{
  "n_layer": 10,
  "d_model": 320,
  "n_experts": 128,
  "experts_per_token": 4,
  "d_expert": 48,
  "d_shared_expert": 256,
  "activation": "swiglu",
  "moe_layers": [1, 2, 3, 4, 5, 6, 7, 8, 9],
  "router_score": "sigmoid",
  "normalize_top_k": true,
  "routed_scale": 2.0,
  "balance_loss": 0.0148,
  "balance_bias": false,
  "router_bias": true,
  "shared_expert_gate": true,
  "init_std_router": 0.0116,
  "lr_router": 0.000528,
  "vocab_size": 8192,
  "norm": "rmsnorm",
  "norm_eps": 1e-06,
  "tie_embeddings": false,
  "optimizer": "adamw",
  "lr": 0.00149,
  "beta1": 0.95,
  "beta2": 0.95,
  "batch_tokens": [32768, 65536, 131072],
  "seq_len": 2048,
  "train_tokens": 285300000,
  "steps": 4346,
  "dataset": "wikipedia_en"
}
Below are experts of layer 2 (counted from 0) of a mixture-of-experts language model. Rows are named router (the router's row for the expert) and show model dimensions 160-319. Each number is 500 + 50 x the weight over its row's rms, rounded and kept within 0 to 999. Numbers have three digits each.
After each expert's rows: "comes after" lists some tokens at least twice as common just before its tokens as in all text; "gets" lists some tokens that make up at least twice as much of what it gets as of all text. This comes from a sample of Wikipedia text that the model never trained on. Tokens count by the router's weight.

# expert 36
router:485487547537493549487441554461518494451433579522588520516463614506542515495439513478542549539466387534478522459439481513458508533538434467481594497466490500494519429515398532486343545494509414430532562437532459554464495506436384513595460539588437434484445489517499532434632396585482451497538535546516472465516445417429399520573466494479524537574514452534388480432515466539442448450463501482579524495446571626483553532535541479545412507498447484461467439479531543484555525489420469
comes after: " ", "–", "==", " as", " ==", " G"
gets: "1", "e", "0", "8", "–", "3"

# expert 13
router:444555539383494572485405538456506471480510448604446432466429516457559504578395481536511451584520395575490478571500486465539451482441533525365511605547545483531540520549493527559414514519483458395468495447478450480559388463487500417472536474536532491478498548480513565517513454566547445406506594534497529486460441499516558535566483500576497553541493438482475591406444514593578482405557545489496540534474532579571483501506516513476568542584503568381525483493532576448546497533452532
comes after: "2", "3", "4", "5", "0", "6"
gets: "8", "1", "9", "7", "5", "3"

# expert 95
router:461554608507502545439430564439555472523470519533516453451426599464539550451490436499528559567455477562505535447462503531509506553554460498495576538518521469466516437549400521464396561394468441434508527440575474522440452520480397493504452516534412492499491489540572526509560464505453432441509537594541510463481527467454468537574479532507475549550567437535414534458513441560458476440487463449580485492432496642521647458535590455578390519503472556464453496479508488464522581476480416
comes after: " |", "'", "ing", " November", "ed", " –"
gets: " ", " |", " on", " in", " which", " a"

# expert 124
router:427502596539446604449507595476484529556516497494562458449521555471580507554476418429549508597477504572525567476449518492436541503604481486501505477497523428487551467530523430545424474442481432432484441505501411471522521496449520612466452519615488459500483504501537519505498485592454425387518533548535461484524536495446508573573430476511476514473522413635446532423469465580406506516504514519509530533463592601490575478558534422533462457618560464450510439508558457460572543483422473
comes after: "8", "1", "6", "7", "4", "5"
gets: "\n", "0", " as", " by", ")", "\""

# expert 84
router:465460605484514569480441528406552483454448536520582447476436582472557547510448490489519546514473464554511562439432525509477459561543471478506585460511432423487492424531412526469394554444454433398545482449570432518427409544545426509511397537525404471493461519590526505506574467550437422461553520525541462435560480443436420573527449502461517547558524435572422513430485456540462408451479430457546519490448490633457513508557560445566410553498498507476462426449500520438547566515418426
comes after: " |", ",", "'", ")", "\"", " did"
gets: " ", " and", " from", " in", "\n", "3"

# expert 32
router:474537570512420520531452572459353526458531476453570435508473549417567570516452560542439450472424481559521454475528577438532569508416524455461545483524504444519407434549475539465482535578537449477497554536428437529489436541512449552506455556564510469584540443545472511511542461419462490570543547486390507554475508434516438555537457491471563535497443541564506526575450564499536482514504565486506465499468444572452564454552524501407514561564437580582511462562541552490545553559443551
comes after: " ", "1", "0", "–", " (", "9"
gets: "1", "2", "0", "3", " pre", " still"

# expert 56
router:431467535480572538468483521442541477491460539528539439454445584476535566475350440508562566516502462516486558417442576516495478537568458513461566524493451431519501445562425472467325553469468499439506526427559437526425459553380407507497512577533371452469489518574493505512584450548440473455553526561528469409566460510395470523546507466502520534555529495533407478413484440565498420458520403499559523447433505599439507542577515458495451561499512524442418481448468527465496506532424469
comes after: "0", ",", "9", " is", " as", " was"
gets: " ", " a", " the", "5", "4", " an"

# expert 39
router:440457553459466641517534535512498511556452608448524477388486517415550536421456476487487579565527463528526546537430548489475471482447500505486488486468516457497452475473446555465455579442426543412492429503548411573474492526494474473492503519606447427441458456586520489428531528518426570518516545563591506500527500467439474490505496561558529522552476434515467483500431444558475394455511447505514592516476487540489543475588486507525502459474508460488512452507474451465512393538428500
comes after: "s", " the", "ed", " a", " used", "ing"
gets: " in", " on", " by", " from", " with", " at"

# expert 15
router:469474487515555572482489518427613467439452556530572444496430530464531535485408493505523558563450445550512499459444509535481521535543437522546569513536503459476513443534430478444357567438449446426553547465544486500456465590415435499473449509580441460511471505546534532530606457509399453459522542537542489465544427471419435585562480524462525513536509433573418490410551478533437419447514424419533541467406518621478584517521506464571428546454449549500417434486490508436523479487432422
comes after: " ", "1", "9", " in", "8", "'"
gets: " a", "9", "7", "4", "2", "6"

# expert 42
router:512521529507386471573606533570442473509499549581526524482468393501469541559506575456404517468506578552498508572544442462501463450537555467454398502468536538528565538466532590573537466522504499568507486497514575545492492483501576518432562499459464524503474481491436456460401500515565509550467446532452387441525534502518508531447461461387544521432466531541507456450565499393453492512550459546461505555616449490447543508470508523500582540459564524598482513505442474516476451493477590
comes after: ",", " of", ":", " the", "=", " and"
gets: " W", " A", " G", " F", " L", " D"

# expert 111
router:435439577570496508551500531428502507550449560484476401529436557478556608370503590448464532541488495537559610426488469462530454513431487509527553446552521466515534477564486463541400478441528420515519471441557447493532498607437519398524545511552428490521540470489562553543553438588447427443511508514481394468479494480486518503555440358523568487600542384529534464518565395587495399514458469407518503456437433490554509506510533426576518513526522485604490476562542550498522550509488465
comes after: ")", "\n", "\"", "a", " River", " University"
gets: "\n", " |", "-", " (", ",", " also"

# expert 66
router:434466559521541586525481487520567517498555515466540421412558508417546556524503516524481481422495484543407446559558543566520494532454504431466521573515512445539411459482555477531448542455414550431515525497493449462524481398515465494369499550583553525542432545514584546509445508517503543484450578525470426579425574464457456544558436544622508555498495509530545491439530473536453404456565516472403547455457530540526490505529527526441463556611458517493587502533567500488536526510483509
comes after: " ", "2", "1", "0", "9", "–"
gets: "2", "3", "0", "1", "4", "9"

# expert 58
router:453525576483502540491474514466528465538453537549544458478448517447566522525400501476500531599435451555488573451478535511491483547571465480502537494514454395523478442526411535502388562439418486396518509471575445483452422564472405498514493522526437431487444517568561481527572537522451468482579510562533450474568483430395456523559476482469483532571513399524421492429461466516526397426466489469517556434386501554469541515532482477570373546464439577464446414474550472440503544506428459
comes after: " |", "'", " at", " in", " during", " on"
gets: " in", " ", " the", "6", "s", "5"

# expert 64
router:423470527389500512489426536536555518498526472587467496581536551531531538547469487462397521429505518564530516459594513558492555602524471489422534600474471401509507507580560528596464522506418531477505414455451440471389508471493556618468409593549574457506518478506492544548525493482494509454475578512462515451477566572442492567487540503536504469577554544493458484454501491539504529546527457357377506455516602472541465518525516564496582565595469505527509460523461462560522515575455455
comes after: "3", "4", "6", "8", ".", "7"
gets: "4", "5", "0", "9", "3", "7"

# expert 8
router:465523573496487594490431506424548454536436576557533429454408548484542559497397509470534529574477435532511549466474555520481389523573436502538589563526474413488519431517440465482376586444477459472525491470552475467472388538424440528481490536530438445476434454574562524516602497477398442464534493556521448465517513402439461520550447511472503568534538466548440558443555440523463491459516407488539519486454474601436585467516570486546381511460484524496465464477494527480575540531461466
comes after: ",", " of", " and", " on", " from", " with"
gets: " ", " the", "0", " he", " an", " A"

# expert 7
router:507447551513435547509471558481508487460567490526533466552489616499539564507496517514560482520511455599507601480473547490498503521601470512491619468521507491509467447563405496523387518473523457489527561485535497494498446527404418434470493522549448455425505446552513506468559475496456494506479531585516486478463457490483411527576458474487574478576523420539490508448555411545452409526485455475562420455523527583436505465424519407609441521438480580524401548477548569511545579576448455
comes after: ",", "|", ":", "-", " September", " October"
gets: " ", "9", "1", " ft", " b", " co"

# expert 69
router:532500514526425487523512563578510531442475498421560487551543494584459476480436366442456499512404458565461570503499476412450452572484517435465515450476425432558491467419490475557507499456600431476487465413470442514479573567519539565488568603487493455504518540508541467643591516420592383469530435551454459538511509494503522393552523454565555391528453516515463418573538497497514555428496486498525554439455416461527514407565488515484492448647589439490613512416474533461502474517610439
comes after: " |", "\n", "0", "6", "5", "3"
gets: "|", " the", "–", ".", "%", " ("

# expert 75
router:454485435445548512463488569491405575458565469507545498554454399472499517537554575515540588452517575572513507423468453441565450516463575506550405494520514541499421607588543516560557562452478441503519431475497470457492506482502484480528517545483449446569501515424520501443587439452544577447541530424524516423552486611494474425554463568558443467466428476545575463539447460558538482376464495467437460553486461466538450558513471501488473477475455521460531471512534444473424537468472519
comes after: "\n", " |", ".", ")", "---|---|---|---|", ")."
gets: "\n", " subject", ".\"", ").", " Since", " Additionally"

# expert 72
router:503553558472512585509437510452588481499496558478591472465434609448559563494441482466542524551502484608493494439464509498474450521630472517483584533489441450463520485511466468460324570485486449454552553477551493514449493549513433536479384502532392485508427526544530506470575447524418475500517516566544520484489505429426410541548476524454506536546515451498426505457515472538454456462496459469556517452451496567422507455532593435543394525468497513488470428473542549454528532553455451
comes after: "1", "2", " ", " in", "9", " is"
gets: "9", "0", "2", " also", " not", " its"

# expert 127
router:516464513472468570530410539452505497490446550556478550495450577514600482544401557531504510445549389573525508499554566564443546539486460556498606551449503484421474494513426491451389637548490481452612453397560513486425471493556459464541455540461452525539510439581429455496559490550540577508530487541537508551571480417456429541559493515459496528452488449483512500437480513494383388438426561628518566422515515597439467480556470454633437483364396564433461532523528442527521484468454482
comes after: " ", " per", " Ni", " −", " N", " Per"
gets: "1", "2", "3", "4", "8", "5"

# expert 26
router:457424484489463557583550535545388495508509438500389452558423580537549452483547457558566541495504451446414466547440483487446500487426543486503427416543526501436585522448573412498573383427547436472535536584572559470583494488510573459580547556462533415533533525459454493454393537502470409505436418459570515534507477513476493454562535455421445460460549444435601539546484496522500453552460492525498452555523563558415475486493528563481452485500528515549544533558447426548495541500483538
comes after: ".", "\n", "==", " =", ")", " =="
gets: "\n", "==", "===", " ==", " ===", "===="

# expert 38
router:554496485538549407431477515466444621495480532522492522443461430479529526500527474469506419573513319467386475572515537439432488435462518580509486535639619458525571525460510502383530495524520478510515518423555458480494512500478427542500474343492518566495533499463442514538503484569442534479390493452471543500388522407482434526376589540511514553519584497497562472488399441490503488606545508431520527510531502488544542542428471540507459501470518471487518563512473415483495481384518572
comes after: ".", ",", " con", "-", " re", " pro"
gets: " The", " he", "ed", "ing", " He", " It"

# expert 9
router:418530530537514520502436544483516464448443546490564415492422562477520562468454472501483562582455403523543517433458541488500537522530485510503515467508507525477524446491445566403347514451484452423518584392511404515509474541555424407528427523517384372475487520557515570442552542484436450517533539560530523470553477437418460476568490513518547452470416496530442453468462523516506458427405441492566509470450530603456507453590467484581468556435452470480447458412498543478518542520456439
comes after: "0", " ", "2", "1", "9", "ci"
gets: " and", "1", ",", ".", "9", "0"

# expert 0
router:414413548499464635521453534520492421617493526436528488537549545468505539495487482448457497553497467496587457388461541489529427532578477474472554525533532431522504456526457509474423484469455539407440472426508468525460513569445439623497487511530493486458489488497558450532554479477415482421539510563516464539573486499469445480525452559510491566486566480522477446437554490564427495458460449521521489509433623504439564439464511429514501460585548402609458448424575490527528551527410462
comes after: "8", "9", "7", "0", "°", " in"
gets: " in", " to", " from", "4", "th", " with"

# expert 48
router:452562404552450445539478424506471579560487456466530521459467403587471616561466562532530506449463514495413531480506525437472472562533558469508560510555554545505570498470469484384482545494509486525512475476449547516522513545484536589467544458508429423479488421504492368476530464514507527574498509456495479528469465548489452489492519440512558375485420474548541481561552511418451479585495600460470483507486460536489439431476479479492488386423429479612514508400524578483533502434520518
comes after: " (", ".", " In", " \"", " in", "/"
gets: "1", " In", "In", "2", "ing", " November"

# expert 81
router:525429553582447568469542504505462464462456513380565479484443505499590474548419570546489535494507453554387469486407588544546493428547489540523452482493511576560440539368510532497598479561555519494556497506508450501631458446528455399507512473547613552456399483446520469578494576512509481530504507443490482467488437461528472488544515526515524638484466428520491543535601478465414535517495581523582531406495388505447525541488493441411530506491468511457588512519426517580442509486439582
comes after: " the", " as", " Me", " The", " Mar", " Man"
gets: " that", " as", " it", "ly", " the", " which"